Below are experts of layer 5 (counted from 0) of a mixture-of-experts language model. Rows are named gate (a neuron's input weights, with its number), up (a neuron's input weights, with its number), down (a neuron's output weights, with its number) and show model dimensions 0-191. Each number is 500 + 50 x the weight over its row's rms, rounded and kept within 0 to 999. Numbers have three digits each.
Before each expert's rows: "mostly gets" lists some tokens that are sent to it at least half of the time. This comes from a sample of Wikipedia text that the model never trained on.

# expert 28
mostly gets: "|", ".\n\n", "\n\n", "==", "==\n", "==="
gate0:472432507566502482548542482564456421439577456564590584553509497506554530535542399458508478500493527495393609502588456480535537557492540491553424552486483487464487512391614476526579461526528373497523518487598443483499556525459488405472492528391447578483470579505502580573481527465475474476456410492544550465535478568516576477486469506496473505467532442552464475522538504497567495517533539464524517478480492495523531498572547416536446469528526564526411450614502502435442439550495417504422476616497542488474428540483569521473453582540488497488562473542532473473413511519443511665
up0:467520447616501439499524498530477489498545509578435623527545570431598507425493510489435522454505529521448489477515483523560538525547514459508448433482520490523544534434493427454524527507521471475491511501505350491447634523462459455572409486465439422443553507477544551558468476505556516538527405488569533472532543522501517483504456521480582384482547525552598498553447545568506565500436563537541526504534446491436506447540455498564450472513529435474479473582527424456455522542456591490404525560468568500484425559486420532544421514457527451397386497509423515414403524607473479472
down0:500547496441565572489448524484522512516517545524487443481532482402426405399489544410515529461390519456488509423521590506506553507531563445426535403618517505501450479486530476495416492480597501605506447532518572500537419504467511473469626506521461444509586540448491440507561557500473435516427547450515542518434601403466543582545549529544561526495530528397419570452561459469560519481533472518506416543394457513521413476413473516517519472509471514466564600415508481477531494464396491546548515527533489417490500492538501534496494507555552546511484537535531474517531443443543510640
gate1:438459451477503530537528493476511505413532482530584572600455548571402501531607489453461487442542488520487473512529462538513504584470505511452538446514409608493493521513497464481503458528511550483564507461580494432471432590579502471481526405561414623552528508579607479482473428435490520560475487513562515467548542421456542468513540497469421468504533445436518506618504422569497409474518574527507532561442492536543470424528473456525448437497449477462515508593482529573466476553611479556473459442617500552481531516578508542502425491497567506443576542502396457470459435541440493600
up1:493518441511407531547504425473414476454570442472500503480414519545489591494528562364464501497511467547528375504512480486425527450519433447507443501488522610391574468482502400488508439574436516473484583478548530480413492526536486431591440554504485528547678569517523455568511519514431493581512470477588365456501503541504623513516478466464552577527451523412518529531481422550477581448573549392476461487498446517559473513466443533498468483451407504558482487491463501450521460482537508503514550577569449471498563505479503501488442477540500511559513496386515487528556501459492519477
down1:458523538532486513536447470449568373557475505501500474456482477498497501588522500536519563481496487449521535438440502555423479500440434425598442465507508512537453437484490486511470538463493539592495515487576539460493559549485448478493452612495573521635549493555472544526502608646463589557443532448459455467466466497491500501517453483526587518524386625556539486516442509435523560500453467480479538495591460543583515446518410485550474551522499559456518476418569463517482468538524556422509452518512375521552485427537500464531473571604484432455521448524493545504498456483528319479
gate2:495551591417482521530562533490516525461538464515467491496502540400535441529445545418534534522497568492490536530436498494456490442559453546538433450546486545494473546509462565453455540456550513533609532556483483509459500561507531505446449462468472600585544455444477497535492547510431499381578543544481414439412490501598523579456563532489425547476497542541452498482495459586416448539541433551575519380446477492505493546469527429533603512512514441568523522571572542482499443397408350557451529496518461520455549560517547554488445513504532518536574464556453540591574487557464419580
up2:479453372496526562419515536497420476615454479484541520596533579591459489528495517485509451500504526535505446468529469507597560479418546465516542515433478448460527444515455432539545441450422520563422468443447449490507548507480493459534526518540568431518463555537473485459534518419553462562488479445527458520591520542422504544534451491575575469460514482489459453505532510429555496436511511493454528598534501624399510430459509529390410459423532582459423514452558445602500561524624605499595450495502558468538462546512480578488615515481493472541452483483476508446448494454455546462
down2:450568501541564509517499592573591592510490423537437634479466632486526476471500558450569454575478472526608501499552477511460426495527505495487512509503452468531501595483484568424493491488443516509573458610508497486489529492591553552411509423483498527551443486480487512460450464464400453482481552607565555529485434523616481664527601532515445462500520522515490492530472475462468466465478444525537521431505559485584544562468492493518578525542524421589521463575511523549532508520469479479534558521602511519366482537569530461556470545423523520515574456451535507514597528466482489495

# expert 30
mostly gets: " was", " has", " been", " are", " have", " had"
gate0:553453567495446510472482511468495531545381527552493472443479428535426497495511539526593553493579403547518394481439543463458651454510535517595475541499457524436550459500531513543520403513574523513523480518476472357500488603505522447539463567492381476558525479555530524455494461540542521453497494620538555456540578465428576524520518475493496553534486426403533506560474518504546473548524554557479530525505535504470494621517504533493399441594552416509525636469467485446511495496517426535518504529447530532484501526464524512553634485489487443497544603561488446546493548418469542521
up0:410597500490517460464530508411417529514572459425450474533559503487518495469528519530517486461446520541484545501559528475471515416477625489389497452523429508496414470502473513498447535521497550489572561495518464535392546488416415542424527504425571494468432523470480540587512492509506478462523495415470482487538466539483461525553589513478497478462440585554469485483475565468579536472443482477457443485557495498506487491479450556496536497523508615452453568450560573538443575340540598534528325552486524610500589491556607538536442547550532535570524435469549509490505442544503452492
down0:438462500481461548461498519515532509491508370502481546442505461449480482471501426486564528467502514511446572491530509452458528467520477488523391537487451513490484556553472516464583527578465467484496502500604417454462519521509398579490505389475531525427473524515340535450544496446524537510381516468485536495434504542418507575475409598533636489506520483569431446481408517492619498495452392391458531538572426569458501440510527633466478497542428537464459468405522614487537559499505508493482454494481583437482542438411467517475452431461547480534489521483462497536535534518514448492
gate1:450558395529510546423504503596539529471497538507436467502427485538545407488525530542465538508420532577505552467588509493487537613480535557527494419508534497579526473547510492495586493430511504414435497445528510505610492479497591475425478486500586502448439538483481506402407435484537455539507471560474543482534595439466460560427412424498503467531542518533442487573476600485494418542392474475452449542533554544473506536521525415465580478536460562456503552537553525519534567489424495548552439470422625514416479506525516454562542486444547533529473607422494566418509543533506485402
up1:543552613548464468565492465466498510504469512530487513522508487510467492581452424460437471456440484556430505523513452549559462544507533452520475521500522463482518463435533556489405523558451540528522391560451567535537472521444417489492611467508507522464391465481446535497493496414440551502514467509540372555567399437404413471490562483425529632489552482502462493514479433476513524511474459527385429504455467399486487530456373592549455566528537569536512445562539459543480455550520542344585526551482521505518541503517462491510513543502423478496566400519578508510501522484484400569
down1:424485464507482433400482510443530445566584467433550541519558565526390519606420533502576521493488426609489538449452455434487417508484433521548493425508457506427466514526462494500548554492491519538495539487468508467507489576462430559552518567486451467392607446537463449494483485512559497507469436516482625484504554481470527483498468571591475429565426543461485509477499555535447396532403544433450444520480410472494577497501570519432468561405519479573520463509480519508535559525519582577466571503656469587518459505548522494544461463449486490416523544438488565542538548542471447486
gate2:402570472487462426443534431494500506519465511537531514478604412508520476513465476563514496394507599431596525422487492514467425467483474468531527453570461545590500508485580584508419538526450594428475618473514482546451480483419501543456572480539489545477500461450592499474549526444557547538481532477534461521432524454609545497491453441551499468518496473441507478637459527486546454559596483399469547544454426521472477640502537581415512486474465417492510496591509427511545497573489436432494450564511494496583491443513506528535536485507439556475493470468555452563547566568525445586
up2:543484492543446409461555454549489450499571469505443469512420473521457613501367408512561558598461451486544604521511491490454529502479463480478474506495456499447480550502461457417460542490458501545641497594495388449522473471526436454454420483414491479560470463533445484454481455466486523436552450508531589488524439442542496550486531377542516447581532527573452514505445454420550559485496591514453553487505465543600490607505457458458407497414477481513484440511453543587519494415461486553431381502548500517485553495442493624512537506507529481521509433516576535485501422495558502516
down2:440532508456499459445558466486575576489548577471477486447547560417532527404497414471452579496491461611534449494460502538450471554539443531462579439385540641446492544545453559496432548489491484548451514503453462471554435521545441493521515477528529517517514453548447509478504579488571557536578560603526462561579468438444548446411515601508545493537520524428464581533497575508486458527408443545474472539589454456456518458458556527458563486517562503537484471437508434493466529544486428547598387463466443448627582470515484449540461523532508389524504536494517464548539540481451532463

# expert 34
mostly gets: "-", "/", "===", "°", "====", "|"
gate0:525538467564460517533526505405584540414570485458506529525490519544459451489416603533481560534440559423436507508507437519548452590512585586526470536389412516493465488584538511516509572512394462545444482476542549596457445495482568546475491503548481465458545456453490507550528457536542452413549464412484458447510539468488479532590515490508535530551413437442541441503503497494501528486458540432458435526488503551557515496533497449497507523410544511567540639487449417518463380611510431461531443554414493377459492451546488575513399471510551486551535503474468432535585493528539430511
up0:479447560588447498488493600486501401555508580510437493439537612552595443595466558434491472469470551556538537527429491493453587485489507537552486521501537506499479578523444433459533515495449503550565526536551445493473543518569499482506522548474527504492583437545421475466492552470454514456490460415438472484580564551503469494484470519445496578551436440461518494534576484526525486569459578509451478488529458569438486518504595526527493519459595483486422558489623531570429439499419470474594517510480546469533509531553491558506598536440542395590466498459456299485539525444513557457
down0:504519437537392526438552554457435490462518430507490551479474354439392550520350606426570437544593524461456489539525499521457467576475470473494531461539528430492501488509551560525477564450459511548440570546468499541539548509464546427434524528504469479537460472466493539579518444480523565578540470602539546444477501424428561466531483498438492488524477504533464405511518434530508465457469460501443520445507486556458490467498468453567531532492382632574553498541452499402418539538466434475465516472571436548480531453483482421522472416577522430465444482455403507454489568499480422516
gate1:579548449571528542416526539473519519507433465501509518492534543512529494546506574546488550555471535542516470472527481597435498499396640471531527544498559456471497473531588380468520467437548483499462567497505373564490385554534633445530490535499567443584501466458391451508474521594500623582409447461570555486581430436542497456490485452489504472579529543519541489502510457388423541428492490472503464425535560549541534456514527470591488531496465511394523460559504547511464467547499455504446526508384483472547450573569517446489487488540490485475491481488600553478523505435478514539
up1:536573515536560485469568585543549471499474473505410519544507444457474546448584546453516503489465468431558490510483515539415480499424544403509525550511566482383464528508515430537526480488563447481401505473568477495457414583560617432451532589521449526573508611494464440597535481605592555555532471421541537517456425455522534438507520479397550471514583524507541528521423418506459448463491481530474460501498538521489457490435551483552438438491500457426488474550510511607454523531595590497452492460443467496531530513548549511475455469601474543514485586544578515486420600493515473591
down1:496513557473547542457465453551471461558523548586507422559478451547536515445441495508575498538457522579561511474467470480519483593463505466572480489519521480581536460473515570528519461578507512484518475474559468530578539568532533538501447397625584491516570496446479451494562627474597456511516542564490486540531463518456524420537504453551463603452585547570537424431466591532481476557448438445567523485485460540595490415497458448453497485497525490432483623330405481459481517450507461422423527431546522559489566539525462452491540498545500495489548438572484447521392489474536544484
gate2:695514572555468518404588496435526600481537552480473504504531459501420508406530577531548496474511578397569545510424469443594512496455499549497520473518503529492435491532536452472459526558589511468535410512508528492494453521533511535404414439565476551449415434499486389389491502481554489461536508575629481434443506506526479485500532510515486527536484501531487491525587492420475484457484511517432471516489514504467501608481516457414461446523472507512459536502590449485509522478476509615568496505461490412499571570437484550517451402578434527463479502487492362441458466512483455533
up2:506499524440536582362546433571509501499452514531425475475517464409514569463487540435481515575460568606465465389518537607580541527502432487488390564487497536533492510444502546422471424409467442567569514513481525455599512447505477476544538535513509523533578562517433471566420492484441497539471454525544566528461590556421435564477565585482562446556461436493461520550471479462486528486485563505484476533562525444453473472443512468414454471519485482469616503450436479488461626468436493546398477493533465521486574551396435467510555482504516533447501498465536522515412553413526515445
down2:505598594552510450514540501540526518528471605486459536427450584363487458492487529531503526459474548554478408622518469552581379510474490450547464452470474443539539427431551609449446604573462454510528479461452410609450599486580606440535540487518451554467476529474518421474589455514509484506552494478486544541591504496526468477528459512469362464506536476379435589503527497487485489502528495490534516482461526539450563473433596493477550496544580439511410484499483456567536521467482494521520442478562495493576551562471537564531529544467484472525447527472516414500559499452524530530

# expert 23
mostly gets: " and", "),", " but", " or", " &", "\","
gate0:435397464413543436475443488480496500515454499586524336482445448525457402468457510520558490529605531477567472553444490495486484511556581491588503572549473562417526459480500525556488546577500501586543526476514418466490471483530526539501436509467556523505514491438528460463385579506558510499451482368479646482475516496450435540476384536451482453509471543492499533477431450554520504509583581493559484380533527605538425464449510489505572530445491472515544507585470541581444534591477461519544498457511508580530522480478495499417528490485541514511411511423525494510552613505534520567
up0:505510497512511520427515502473455548490541466551458455571553532508566492501511500475556580574552509518596468494557472432617476403500524533558511482543417464484506463409478483514435460474492466421579597525541466507495529516548587501531468491522543499509431521458504575545517427507498492418608515552533471380451454471494589434460503568553432466549478524573474507461549422459475504552517602550582457448511385451455541426532547536490537524586559570414550488476536491556474491536474376463585494515448499593508444509580509528435508362527515487447447547599458536494514607517481521470
down0:369487589544445439433528538530535476479473546474549542540491497577416514517566479504396493518521499491505465522457464512572560567508491460518480575464554509510421413512498496443529484498531453421515552591600436496464481564563498391512523514493468546563591479598597449414491437613495466447432503545510509587592500535505529500538532449492561500497514407418500437623649458491532561502502483417482439583482562537494574523440489566567492544453435401512527479530535482497559475474570518475475460571524428506462473456435571480507530484483567553465530557439494511512537494571494524476
gate1:430471449468594529547494548472454469442462466450438466579494567547451596547554420466410490573475549503499517493465489446543489544473556541499448404450484484534447451542514507471523570462540576595459511478502507601552630491449447540491557514553520525517509518490525533571482614445540484371485502555643553475594492557526379445433554525533552521473462439533391506488476515485441485578557441427585478504522444567437455442527514584500597542539492486531463489471475515539493468517531537489490529457484495592530558454511553578453536563446529477568508525532464532426474490481571422451
up1:413548469465518484497458533497447413537511503444516488432555502530451532533521540485424497478484515505512431539515482475489576572520476494589481488592455464500404423425488523480585525424568486542436423520586528462438489429588511431472494528477448593515598525458536549566532415495540534462515464457515536469471597488467455431525508420527533420423521492579553590518599465517544557524546513469437488509413558518476567397502396568472554489542452526538504438529477491520572517472426535458623442483505537516481528486512501477487615421487628541430457509490511400431515405461525556515
down1:564426528509596486460459494463563491453406444538525459479428428465491494573593530529509507479483515433573485451516559455512426501505465543556493448429428517464455557540443486487510497486494454463529543547582459446472469484520497499548555426519538511507497521472556511554495578491512425476386588469582550535524394541428414537417522483567509544402564465490487422511487517535513421575510470532467531529520539519554357496451566504563466508535432484462503465622457529474506533478476497478554467484452502598485536486471443486504441526525491477560641440506432425384381568534452592434
gate2:408584576473375510547592485508543451544566518546508499488547468518439494443442467367389548458547534589489450435419486487492445522478514529528466404465615541501466505428455499544512485580539442478533485445384444530522518493510425447475440507530508587524483537449530534511481499586448433521465481499515410459400546504556419359517484522473555574486476578423488482528466490441511497548634563504478524449555468511465477526487523536536550467541498519504492533558401516525475394485483481484505462562578405480464465496504420509437508426504513526523480474491439520467612559493481516567
up2:595473394533535507475457527577543524508420472473536504509461477599549470502573525480547505526451482500504440559465448517505552388496420481512520509491480483497530453482576522519444510442523476575439569565484475464452448566401523514565589558551496520509548585554471465466452468486495509506524532559529525473557562518427588552461420524593510477473507490545534557516550569480493436482500524499565492509438475418429516494471565442453619397522498422510525494508537463605498553456536452410461543563363626504517535506451513514511492515464465455470543595480549556520464470553528487299
down2:515506524464513446418531476486477530445539519467441669471638491442550492501476468447494448529391531463533519527543545621532508512370413614551480444509542555540520512451489538469442556506515415445533478504547466429455479494418524551437644471407553519485489551562536480557481521505474498532548475637429491498432516527495493399477506479459507500481447521440430528531543455464571553492511447483424541358596459587486519478602502441411497497525507545487548509502497469584488539537429466498506481591533466517520451491523468507548519451551450495493422489534510485547505512475444457455

# expert 20
mostly gets: "),", ",", "\",", "°N", "',", "″N"
gate0:435545495469594463520437612491524471541490540554498449529527473464571477498550600499540522422458436573537516492416470452437590480480597387547492550449444397539592496565431468510534448574465405451503432533587529409471529580517592431551504533559393534486485469501522538455466526516436484505533495515537464592539587542494468548489594520517499489545523514516501478579527480432612454498509468506479599567569473502568519506550506490477568443556561508412471515532534551522464550451503426440454496528577510532432455505474563599471473515405532477578521520506535495548597445487542508498
up0:458520490485539403461469597504501521508482514469500504541439573583572495475546522490539441475485503494502458504463530443525591476460464459507518577455529482545634476564384438570486548607458460437456422521605442460515491550526539448543431522484399531598490514587557510435497500461443514609597460505467468651486524550553473536447599452491514484502507545467458475553529518493532423422473540514457536576507468559505530459467617607532485471467490558427512571475525479602461548432538501487426531511494487555490501456465485578489411416482522432523509467448444583461548549525536507478
down0:471518491448494454514482502562480550460450552579553420561430500531401533418492598504514529536554564559449428410429448464478406507514506499521457426543557483524560490519472617497520464525450441556473532464561511545580527494549579540522537537430521485446422497467344512575414599497531579554451512563428471449441538511490581472459463548494473505544495478464529554477434474469480490477513478424400435480486509440466441452524473481475499514526477471449546500510367445451464588443551496458555574545571461485387473537453481536461515507567479512560439566580396512529453444497491438462
gate1:520548612448550502485532487548478480480549453522438431521532496527455511464570587527499489464469543554535456410421482478504464459507595505499491443458497440395436519476440478555521569494478481496522435555526472394439448521504501476432572539536466470476449456494455525417534514492475507489503487495454487424384439504512486511482556470510392404573481516604560463450514475513602586470441602572449567444479410515555624406515526438525458448510445440495521535559456463491553483468449373521520574456448425467508473513556611403531493526535551490599553484530449465516560529529524429504
up1:530575589467555459539479527501551418508519474463464442539532483542412508458556615567421469487440542543560435471425511478479507468516524517436529450447466451449499514473393491542519592563433509510521460518525518475457480466445489482472559508520442503418391467555433491423573501500468492484516509534502541463406432489469486499428553495455456398574481537589536448489445489513557569484425588520450483482467395496526581399524472462520494465452394436486444504503518537583524486472416367432544612468449462498468480540541597398553614484513532498546558576517526480518499535547544466542
down1:481476459553466454538471483529446420510489501493426512519484427499523567532513538513482561554403477473470346504569520486468480623552601442456459533567510506550456445512440432545529372565486548438405520487540464464547468561464464395569505426556535584540478481458508477534500553563465431517473446484504427504529483506445462504503451620454449454549516544455493465613552453430587534553614505583482498515434406421534460485617467489523475487519568556472506469546505476557531594487574508502542523531556583527479559477591557512523486442478473496469462502537534580493460534531442544545
gate2:550525504443445589436511461462536450378583472509464550466479491443519445548454454534528480501494505553510556509436557487426525537498416459640568538399458452514480551470481604408518481546463613492521558435538580501533514470430547501422526514597514511484520495561426472480491475456485653564446566505448458468493412518493456493549474522489474457554493584479489477497365573538457481508455483574467494576481493432533475557549463489494541514547371496442491526539415489538502443476499456544472480539517468564493475521450531426466456494535391577459602544551492542533556425529560557487
up2:488467448539485434450427507498551416441476456542477548389446565540545545549472407439434474492410466501507574488409501517460600599560471560573500523431450481515426513523490475539385545523516481599478573512441565506507569493427430491512432533471455434454518471471432487542522492402491571532479587474512521524500501547474497509540524495591451535542511507492496612463477506520496515612409536460481468525451459469486474529565493486532566535473447496454510543471395520550533412442469524503518483504532578554414423437505454455453513416588500508488412551426543483544624478586591508457
down2:456496434557442563494504466532590516513574524514528543548582463509512491540553506532548510504524528507450578532469500444503538504444524497548510496464509411426485519492567421498498580511560538561553485427615506501520520461507544524535577649484492482412486600510450542458438472490489606422507532469459563467528544471534486443489544432486501499541480408557523523457380370439621531503513553531508468495454587528366465455491476456539574499485615531532497482496430499476547557483406563475604463467451528435513504512498491463476497580419507417475527502625484555530508600532446533526

# expert 37
mostly gets: " (", " [", "(", " MF", "_{", " (\""
gate0:508500414565465504534510444503444497541547531499547592508530455557609465542464496486592445457515530511472531496630473495510554479567494498496583550432577529511488556464560495479491556595538473579410463517460412525503346535545454471569442537500530533560526523472483481551452530476586442498491526425467494533501481467428573476546462600489569458591433503483488587485510438510450449566461495478585500424514438465525584449569450486434460523467445539505488464453379441442432398566511533513600465562541462543479498438524486571474405526494495528434492493463478499512468569459587528404
up0:507554482495520451493499471513596510501505477478535414534436470399434453488600423464594472531463480517531548461456500489626476513511503586523546468467499535514497450524449519420472515466527511579483606457423467480594469458449492489455532378540466542489518521532488502531466530504461494486440445517454509530499562440480481546537574572536480502497500439445489423423600580555544335403556500458557512641553582456518472475431495456506412506501573504487578506467506567497485497466507530508446361581575515499493479503493464444465440539529472484454498523515615416521438525444581559549
down0:489474562477487532539539509497347477467534463542508500577508455510461509435492462542441556488472502523491433473609584461440527519453485486583466559486470548446476471482491501471537530492547513466548476531444649542505441497459428550533443547489492456455576493567540568449540513575498503484471414639488485485459605564435538569481357485479509477462536619441488528475459567473404512431515488422435423417501577446521463565477488564476493535492464469516486594472494418478535444502422449606561533520545423492531412563524520521537413484396508489421529525576487513544484473497464479505
gate1:521509535496401534499540482518472505454458527456593479596510517543557510490446541516580513569469504557523574430454449488459553588534481506535619428479559495542518442515475528612583615443560462472468476565527475598448513542486474498467486445515428466534444469491479574546585507512486535468511528518482469527370525463454444515534507503531611406490498498457574538520522524478468395464482427470567473590517486519488551569429443545424495477486422475525487557535451448469495516561477569459420490448469429477550465502528591618470471504554521435470441451539543487578570470563475652550
up1:494524550447476600452527472579472433505460471456463577427571520554495461463459487471533535575478493487556562534528550535526489587511611532520560402554577488505520488591406569601488477514487588423556518526530434488454457520508505486414407537554539548590459528489500473519491563451455447471524473493493446473494522501554524500508506549444455474458477500427515512521477614496587458443508480497519564441503513526472486513428502460528367470570508415550456567587551509453398499454461497517391566536463430388503481531463494541407518498470430435491520427639483593482523443510453542556
down1:436455375580575433435506470645477452441486576459523599493552510479528479471471502554517513414445530434524437475540516510474559472538590491562461476460531421497493444483502525622605505516484516458501520496525471474435556489568454605513474518497505520469557546538481572580506526479609534500457487490476524528534534416434528482593551516477600586529503455543515477439520564536492520561500436473481505430553587542498536450520466468506477507508452538514490485510484515518574520433558537521493520618318511551470417424505504433486507527438498424464539591538505567495536556469489400427
gate2:430468414516532429478511574567560417421508520519516484468487493587422455488611519441565486464531510475456475437477553524515477543458578462489517486567401552528346549630598475463490451462404512552421449506505470490532391537496479430543503499476509503409446418549473492475509457466492577504460447444471522572484525500454416531350513583519575509553503450539466479565456505529513489400481514447499477452527482521535450498474495550423494534485495456458528558553497496527498554461521507481558540473538525566493481555403430517433521559566410406562538442490526502497394484543514429560
up2:521532486523563535505452504578511465570515534444527490497408509488517476432430541470487478537419404573442534508518437544513428538538570424450437493497567503493536523607461457462480464576517513560485430541520454504497412518582526516518505521443481456480447542588599560489487551424499593479477547558474525523512446496466525407595416638467473463474531528477476468462385521532505560530505504520365481455499464515536603456463376526510482479519530493489519478395480456486409495447488442587570525585472451494525538595476558405548561593507501397472449486520466432526566523531515484445
down2:482493635502519494533495600544466490564464483498397448562427425507503433455501513426423548450488467528484603477497474523469531508556519511505468447609524463592459516572515518577528367508583579495394493381420507520544470434504397499525507508528586466452527507473477469448554556541448539499436461472535594448521410461453506467504448482532423466534564424509534530465531502477503559504546442448511524416516405557456444426500492491603444462573476556477432543507497586500507447530428477534524437505534493584481535554483544485462537497513463378485448490570520452404496462553506463458

# expert 32
mostly gets: " all", " other", " later", " some", " two", " three"
gate0:561421497534422505495496531485501482492486503467470355445492593583405516507458456472488540520433442470575541445551503530561435518461422542527552406598433554497543595582485459449483500564429510506561580585448539581514478422530537508385530530462510444442585523464475446398469496441465551496466504431497430518582499429619465507443407574536479560514540553511413461427503536493544501523548444579486491506493480543545402569511487457473455420524480517559515525504474524498478401526425440489480497427462438467534520408501531545527439551493447506439504518410452487535527483545500505557
up0:458507532492447564524416509519472541502491621510456516553548360509490459521506435465474538526519498476571509527481476476533440584538479608567492482480476459514519475482519481573546564543595486491567492628463472528532503482657523479436453529459547511494385522440569493428533509508477464541556476547401581551557502523474398448504558439488520531454522480504567540477494566436486497512606523555542527492555503414499473497568444439471591555494554474531489524518524510444454370494456368476428514570441522534483536528538529518485468547512552580533429544580469504410542505502379527439
down0:450479495477461576505419562518475536557495383537525440530405506482483522479528490438602481555557456560468647425507457444512537382603503496559553516482510591538466479591510466471522504430468482603491466449600425494639412469484479475473394526474423522514489488495396562481409512436521488572458532542469450509511518596473613533475478447480482492471491413508518527435502546547447528498519494501521488473536629416534509531539599432477460471489565541514484421454437440565513522513473535553477531551517516504574532487437500476381468484489509473510453458546467508515453490477531453451
gate1:511478467464466556466432494368504559618444504544540403482558576454421486516523512517583466528544520445452518427512512517535445492463584461507543515519539498560564481612539568631367515555498530534422554541540542571560529485545413477468440562469501499492556478495431557512576595469482474497507606475516591548522502538493504538475427537535428486494456573408557506486544507410548652472440515481486550492478505475504491484618519542469521532510421474546608478473514513474436495534472527561485476520536502488474498579431501525409490521500406537547577511534510487549415455451454493530
up1:507584517499510415551527403575507570446526406468363565580533416503480451550428495509499422541454502577510500511472494567474542467641475552501450545471507547446501499484539595442550487555475398439524551501478437479489545434461520515480455484491526422519411424401552461517491424527610483484526464514544478490420404480502414538550524403472500433535420454531438501492502490587476524446414433506498506466478465483479485548453467458468560547546570490516557503474545479495459552438430500437540528499476512485525499448518334495577509533489553439510376467456530550518443516534552484525
down1:411561527473537454471544502495550752474464441533478533490598473532487506471521506525425459576497443501483521473507517539523517509527488491528502577487472473534465452484529537354567451530417432517564455574402440425553464480537556527508481503492486510513365544520510481547524510475468495611455535477558443540503431491491517517427531403532542500548518509571493454513434422532527524542540575540571514640488434447466495512418566573569460539492470474467573507517445459507508494385554503489548514568513527525528465505476487427487473510525563549478545516458452397532550464547437576520
gate2:435416500529521515447455541406556479464486430478484485572466555537596576449466498590494483482420455467516503538455389501483576532542490571557532399473542458562503518483451373511566477505477490478521493475515453563447492557532545478520559542492558465422525543620426560453457516512515497534485498528526554538596613451478544473416499455539510556475495422482539554507482563561545468488534536408478506405471491537535492426574444473532461531528487569479467512572453578504451496535474455501518531403464471609415491490480643522440545463495437484501468494495546409448507467654455456455
up2:528446595447529553511559535464492539412476525493517517570571559499499478550443585466504467504600518524520557463491415543537533516455463482585571519525503428399478519546514487480436444577498411581475557516525447439586435494450536501508431518464448478399546462504489431466472563446532495540565467509481509470494412469467487529415507517542444511508505536604534501390530448524514567506608471605509580472454497544519483468498574416517458407626486532468549459533490458618557539498530462544514536428515463518493464562435460410512438474513593487572492358600544490490544492550499487503
down2:512498412507474535508604533528527456566465505528477480477461455505502456474543518492456414507504583418453499471451512527486456422518544493373449473597503546583506610420480438531487496461498556398581475484445580553437531556461515486521604475554490510546489488545447517439479355566457506518484524505575514498511666505547466548540505449511545499482575495416541493526522508503442537519444485508497475486508573428496488628449462468630491565425378523453421533543531566401518432487491520533478511533518505506536521519490529541417569395484523502479483541447566471550495533556518406542